Weights of a small mixture-of-experts language model, trained from scratch on English Wikipedia.
Experts: 96 experts in each of 6 layers, 2 picks a token, a sigmoid router.
Below are experts of layer 7 (counted from 0) of a mixture-of-experts language model. Rows are named router (the router's row for the expert), gate (a neuron's input weights, with its number), up (a neuron's input weights, with its number) and show model dimensions 0-95. Each number is 50 + 15 x the weight over its row's rms, rounded and kept within 0 to 99.
After each expert's rows: "gets" lists some tokens that make up at least twice as much of what it gets as of all text. This comes from a sample of Wikipedia text that the model never trained on. Tokens count by the router's weight.

# expert 75
router:50 64 40 54 56 45 78 59 38 74 36 66 84 35 55 42 63 44 52 34 47 73 46 27 31 31 60 94 43 51 55 29 51 77 40 28 67 58 47 35 85 78 28 40 76 48 39 47 40 60 42 51 23 29 53 40 38 75 61 67 50 48 47 54 55 55 41 72 58 49 51 42 43 60 76 39 55 31 34 61 49 39 49 66 69 48 43 55 35 50 43 17 58 47 36 54
gate0:62 76 34 44 48 71 56 56 67 50 38 30 61 42 53 66 61 41 44 35 60 76 53 59 75 52 56 77 29 75 52 38 54 56 48 39 42 37 70 44 67 64 41 61 73 31 33 38 48 79 28 45 51 81 61 52 54 74 53 40 53 66 63 43 58 56 25 56 62 48 31 29 52 51 69 29 71 80 51 49 77 55 50 60 10 33 35 39 63 71 49 43 70 55 63 43
up0:59 82 41 59 49 32 49 61 80 61 46 30 30 53 77 45 40 44 57 66 75 46 25 29 45 24 43 28 49 53 53 60 65 16 64 43 72 46 67 54 59 61 44 38 48 33 36 26 61 65 53 42 59 61 54 27 44 54 56 32 46 36 73 37 55 54 45 46 71 33 11 49 37 48 65 35 67 34 58 58 55 28 38 49 58 49 44 38 28 44 58 28 72 20 64 31
gets: "on ", "On ", "from ", "ath", "inn", "along "

# expert 21
router:13 58 31 82 39 26 41 41 29 75 54 66 64 22 48 55 48 33 68 40 56 61 31 33 35 45 55 82 50 68 51 41 16 63 54 36 46 23 41 75 50 37 46 68 62 51 49 48 38 65 31 35 37 44 33 10 50 51 50 76 50 54 46 48 58 56 41 39 59 43 38 52 13 64 44 33 46 33 43 35 41 52 76 54 52 58 50 52 36 45 39 45 61 44 40 31
gate6:37 81 47 58 61 51 82 57 74 89 53 63 46 32 52 45 52 35 52 34 55 43 72 52 48 40 63 59 51 45 43 40 38 75 45 64 78 48 48 75 43 70 64 55 57 50 62 62 49 53 40 43 29 65 53 59 60 74 56 88 42 51 56 33 92 50 60 16 54 44 67 34 42 36 74 49 74 34 41 35 73 55 57 63 61 43 40 47 44 56 56 56 54 74 73 34
up6:67 41 55 32 69 46 56 52 42 49 38 53 33 47 68 63 45 28 64 47 60 68 49 78 42 59 36 34 59 58 46 64 45 38 64 38 57 88 59 48 76 64 27 73 38 76 54 32 53 48 45 57 64 64 42 68 59 35 45 31 52 49 58 57 47 21 43 30 32 46 37 64 36 54 71 13 46 50 50 45 65 36 47 31 50 67 69 40 27 98 55 29 30 62 60 37
gets: "am", "sp", "om", "pl", "fl", "em"

# expert 43
router:27 43 56 89 45 13 32 58 25 73 42 52 71 45 38 55 60 36 60 33 28 65 55 25 54 40 43 69 54 53 54 30 37 46 57 56 49 53 78 48 65 32 38 48 77 42 12 57 30 62 35 51 46 36 53 49 43 51 83 55 30 46 50 45 46 39 38 54 40 44 56 34 56 77 69 32 54 42 16 60 32 48 51 63 62 31 37 51 58 62 47 22 46 51 25 52
gate13:63 39 70 62 36 61 48 49 67 83 54 60 46 80 47 76 64 48 60 61 60 38 53 54 46 53 57 45 80 24 48 50 55 45 62 50 45 70 40 73 73 40 61 52 67 46 24 69 67 53 41 88 68 43 62 20 46 75 81 51 62 63 43 62 52 71 70 39 62 56 60 54 60 55 56 21 51 40 44 60 21 67 34 55 67 70 33 63 58 56 44 66 42 59 59 23
up13:24 43 56 45 44 54 62 64 73 15 49 46 49 54 43 30 38 52 45 49 64 34 55 34 41 66 33 32 51 38 61 33 52 42 56 37 65 77 51 54 44 66 86 45 61 43 43 42 30 60 57 64 59 61 74 73 45 46 44 29 58 54 35 23 50 94 47 41 63 48 53 59 54 70 95 47 45 62 28 57 42 67 74 63 55 38 54 39 49 35 49 36 85 44 64 68
gets: "in ", "In ", "at ", "during ", "from ", "until "

# expert 33
router:48 43 50 41 42 50 58 67 43 79 30 61 62 71 32 59 70 46 67 22 61 85 38 37 76 66 39 73 35 67 50 25 39 36 64 64 29 19 74 44 63 41 56 45 52 63 40 73 19 31 16 63 42 50 58 54 44 53 61 53 52 43 43 23 60 50 30 50 42 57 50 41 42 61 54 38 54 52 61 59 57 76 37 34 64 64 39 65 25 39 55 33 49 69 37 67
gate0:32 57 35 30 57 39 38 50 65 26 33 54 27 46 22 56 71 60 55 33 40 46 58 43 39 38 69 81 56 56 42 39 55 42 34 49 27 55 62 34 51 22 38 45 28 64 37 52 47 29 45 37 66 36 59 53 62 40 59 58 53 39 94 54 23 51 37 56 61 74 49 50 33 54 53 40 54 52 39 87 62 66 31 51 52 66 25 41 41 22 35 55 32 41 59 85
up0:48 48 47 51 49 47 34 26 53 39 24 65 66 48 57 32 47 38 75 45 41 71 48 38 24 40 49 67 42 55 32 29 44 61 55 87 48 48 61 50 41 49 80 22 60 63 68 53 65 36 53 45 47 29 58 39 37 47 37 46 24 87 39 60 60 45 72 56 37 63 29 56 77 40 63 79 67 71 47 40 45 64 68 27 41 64 76 70 56 44 54 61 61 60 23 65
gets: "-", "–", "co", "Co", "non", "."

# expert 72
router:38 51 62 57 64 23 44 42 30 59 30 60 78 54 45 39 59 59 61 21 71 46 61 47 43 37 22 71 38 47 30 44 47 56 37 45 54 29 55 49 61 78 49 71 71 38 46 46 24 64 53 41 19 22 34 39 37 47 66 41 52 60 41 36 50 35 33 49 37 76 48 55 29 59 55 46 46 12 27 52 22 68 50 52 46 63 52 49 10 51 63 41 54 74 52 37
gate0:55 55 49 56 50 41 30 26 29 46 27 49 72 66 60 48 44 35 39 52 38 61 56 59 51 62 28 53 30 41 52 41 49 51 45 58 69 68 54 55 52 64 35 33 70 39 39 44 56 49 51 61 41 41 39 59 74 21 15 78 28 58 77 41 35 30 54 63 29 69 63 43 37 77 42 58 47 21 43 70 41 11 35 58 61 51 37 65 67 34 23 38 79 67 44 52
up0:32 67 41 37 76 42 41 38 54 66 26 52 37 40 55 56 25 36 54 34 36 58 55 47 47 54 67 52 69 36 35 40 69 78 59 22 59 50 37 39 31 68 82 12 77 45 49 42 50 33 39 35 67 41 45 71 53 45 65 73 55 72 68 58 67 50 63 39 49 45 33 51 20 58 43 35 38 37 16 20 55 36 45 44 58 65 63 43 39 47 55 63 69 35 57 69
gets: "id", "Gr", "Cl", "Bl", "Pr", "ass"

# expert 22
router:40 34 52 55 45 38 39 59 15 70 57 65 82 71 47 52 69 48 53 26 41 49 28 47 46 41 29 59 40 51 59 41 55 46 55 53 59 27 71 60 54 47 50 49 67 54 27 42 39 29 17 65 32 46 55 59 65 70 45 33 34 43 79 40 53 85 30 79 56 67 55 53 51 51 54 37 45 36 53 44 46 77 54 29 81 42 20 63 36 29 60 46 51 82 58 55
gate1:54 49 42 53 73 46 66 40 30 43 50 70 27 40 61 61 48 50 70 61 57 69 23 65 70 82 50 48 62 37 56 46 36 55 61 39 51 32 57 75 43 63 31 54 61 51 31 30 47 39 92 49 06 38 54 73 56 49 38 39 41 47 35 38 43 48 20 73 45 32 63 46 44 50 52 53 64 49 46 50 30 63 58 53 28 51 52 85 30 31 21 34 33 52 58 62
up1:57 37 77 50 63 58 70 47 46 59 61 49 21 58 69 67 65 40 18 44 56 57 50 35 70 43 51 16 28 72 48 54 35 62 62 62 52 45 58 69 57 71 55 71 55 49 57 60 38 66 55 31 54 74 53 67 46 45 81 57 59 55 52 23 38 33 73 24 70 47 61 56 57 64 17 50 51 44 52 59 73 54 54 72 48 71 65 55 64 53 86 33 48 78 52 39
gets: ".", "–", ":", ",", ").", ";"

# expert 32
router:40 52 71 48 41 26 59 59 56 90 29 71 65 36 50 48 50 14 52 33 43 65 31 38 48 42 36 67 33 37 23 40 51 58 39 37 70 32 61 36 64 43 55 81 64 33 45 51 31 41 20 52 37 47 57 31 32 53 43 22 49 45 38 26 72 58 29 45 43 54 45 49 30 75 44 33 44 34 53 56 43 86 56 37 59 67 41 62 45 47 51 43 65 70 43 37
gate0:51 52 35 56 21 56 58 38 62 49 27 76 27 51 39 24 41 33 59 32 34 55 20 75 53 37 45 54 22 49 23 36 46 55 85 67 59 28 44 33 56 57 55 60 70 47 53 75 30 34 12 64 52 51 56 48 40 36 23 63 70 45 58 50 68 45 62 46 50 54 40 48 38 82 60 68 43 48 30 59 62 45 36 58 44 70 49 32 63 39 55 26 51 65 44 37
up0:29 38 24 34 52 53 38 55 48 71 46 45 29 58 59 21 60 21 69 75 67 49 57 52 56 40 42 38 84 70 70 53 27 47 46 39 56 67 41 56 39 43 59 45 30 91 31 35 40 64 36 38 60 41 51 45 68 34 47 25 68 56 58 46 57 48 36 47 17 39 10 40 38 50 46 54 24 61 67 56 60 65 53 36 50 42 63 42 16 51 46 51 52 38 39 60
gets: "/", "/ ", "gr", "fr", ", ", "-"

# expert 52
router:47 26 49 67 51 36 57 78 37 64 58 51 56 54 51 62 67 36 71 44 50 54 30 27 71 55 38 67 36 41 45 54 46 67 61 30 35 41 78 57 65 54 62 75 86 51 43 48 11 56 35 43 47 35 39 49 53 64 39 37 43 40 49 48 72 77 50 75 47 39 44 21 38 59 59 00 65 30 46 44 42 82 48 39 58 33 47 57 60 36 48 48 36 47 32 43
gate0:50 44 70 54 64 52 63 66 54 58 27 28 40 43 52 38 45 46 74 52 74 53 37 67 41 56 67 56 54 36 32 46 45 33 50 26 59 53 47 51 67 38 42 84 68 51 15 20 46 55 31 38 48 61 38 54 56 72 18 69 60 59 46 37 30 94 53 45 45 51 41 30 48 55 45 30 59 19 30 54 45 46 36 62 63 74 84 66 63 36 53 55 57 49 45 28
up0:54 36 51 36 21 47 55 26 25 22 46 25 40 47 63 74 49 35 85 51 77 75 43 44 47 51 56 28 51 50 47 28 61 47 60 46 40 66 42 64 45 49 52 64 53 45 57 26 32 66 61 58 49 76 25 60 66 66 68 52 29 40 64 58 40 58 57 48 39 62 44 38 58 60 81 26 29 26 56 75 53 83 38 78 54 50 45 25 33 38 40 40 48 51 47 42
gets: "(", "^{", "[", "_{", "$", "−"

# expert 66
router:63 57 56 67 44 62 27 46 35 69 73 57 69 60 53 43 55 39 48 33 56 55 09 50 61 59 56 44 27 45 39 51 15 59 40 45 47 55 77 59 64 66 62 75 48 51 25 69 11 37 40 66 43 21 45 41 57 55 42 50 44 51 45 35 36 52 27 59 52 36 32 50 31 62 42 10 54 38 45 44 57 66 47 39 80 46 14 69 25 51 55 38 56 54 46 42
gate0:63 63 26 59 47 49 55 74 65 47 58 53 68 49 47 50 63 36 45 31 52 67 40 32 39 64 56 43 05 38 35 27 35 37 40 65 40 44 58 46 42 63 56 55 62 49 35 46 27 37 58 61 62 51 40 44 39 31 31 45 65 37 61 32 31 31 55 33 52 07 13 64 37 35 39 13 35 47 60 51 72 57 50 49 76 52 62 48 54 64 81 70 50 51 34 62
up0:44 57 30 52 36 44 46 54 51 58 40 49 54 39 82 29 54 69 53 32 50 33 49 43 33 33 21 57 40 14 51 53 52 52 36 38 68 43 43 25 49 69 68 33 62 23 76 20 64 14 73 62 42 49 48 60 35 67 51 38 61 49 57 64 50 66 60 47 69 32 31 59 37 33 32 26 51 40 48 38 48 48 48 35 48 48 26 60 28 34 64 64 27 23 32 33
gets: "ang", "ah", "á", "ati", "aj", "í"

# expert 41
router:56 36 54 42 34 20 45 63 40 75 33 58 73 58 40 63 73 42 89 24 44 57 40 41 52 20 35 76 41 30 64 19 28 67 56 30 26 34 43 67 54 61 53 69 71 52 57 43 24 51 17 53 29 39 36 60 46 52 57 50 45 75 49 49 58 59 28 56 75 39 35 52 41 66 56 33 71 49 23 48 42 52 48 49 42 55 44 61 43 45 34 38 48 52 30 53
gate1:55 62 52 30 69 40 43 84 62 51 39 69 53 36 47 59 76 27 75 37 48 61 24 47 57 35 48 77 66 66 42 69 43 53 41 41 28 53 52 50 43 61 36 52 70 64 35 65 42 57 53 42 58 41 54 69 81 62 46 34 54 39 62 16 69 62 35 33 52 50 31 42 12 43 38 62 55 26 66 49 55 41 87 75 62 61 58 61 44 53 44 29 70 66 63 52
up1:36 53 71 58 36 57 47 49 39 29 82 99 37 50 66 71 13 51 51 67 50 28 65 52 49 65 50 62 51 61 71 50 43 72 69 52 62 32 32 33 49 45 68 61 58 54 37 65 62 62 36 57 35 70 64 56 34 48 50 35 81 67 41 61 70 76 52 46 63 31 72 45 72 55 32 47 49 56 40 75 66 22 41 61 35 44 42 48 59 60 47 48 55 56 30 40
gets: "\n", "- ", "mis", "occup", "Votes ", "comb"

# expert 55
router:63 67 55 56 65 40 60 63 54 50 69 56 82 65 38 52 42 37 56 19 45 54 61 32 40 66 44 56 51 23 68 43 28 47 49 46 64 50 67 63 50 58 41 54 73 44 43 65 39 70 25 34 51 34 38 47 33 75 24 56 55 49 68 44 61 53 42 60 95 26 16 38 09 58 54 37 53 36 32 74 47 56 60 70 50 48 58 76 38 45 47 38 31 54 49 31
gate0:53 76 50 14 84 63 48 55 46 43 27 70 68 65 50 68 60 59 42 35 65 35 49 58 33 54 43 64 40 59 35 31 42 52 56 55 58 44 64 41 50 36 51 60 57 48 66 37 60 67 00 39 52 37 49 47 41 73 41 50 53 37 54 68 40 77 42 42 67 24 50 22 30 64 62 63 39 73 54 31 52 46 33 68 32 56 46 68 59 66 71 50 47 76 37 61
up0:47 66 41 22 52 40 55 35 79 37 59 68 61 53 24 49 35 75 74 47 68 53 64 80 42 42 48 33 73 65 52 55 59 66 26 31 35 82 32 59 44 66 38 81 56 49 57 37 34 60 40 63 58 80 42 55 45 76 62 37 66 42 25 59 48 43 56 48 68 47 54 67 41 50 57 34 48 48 62 71 54 83 38 66 48 49 36 62 42 82 35 44 40 45 60 68
gets: "er", "z", "us", "ur", "ich", "man"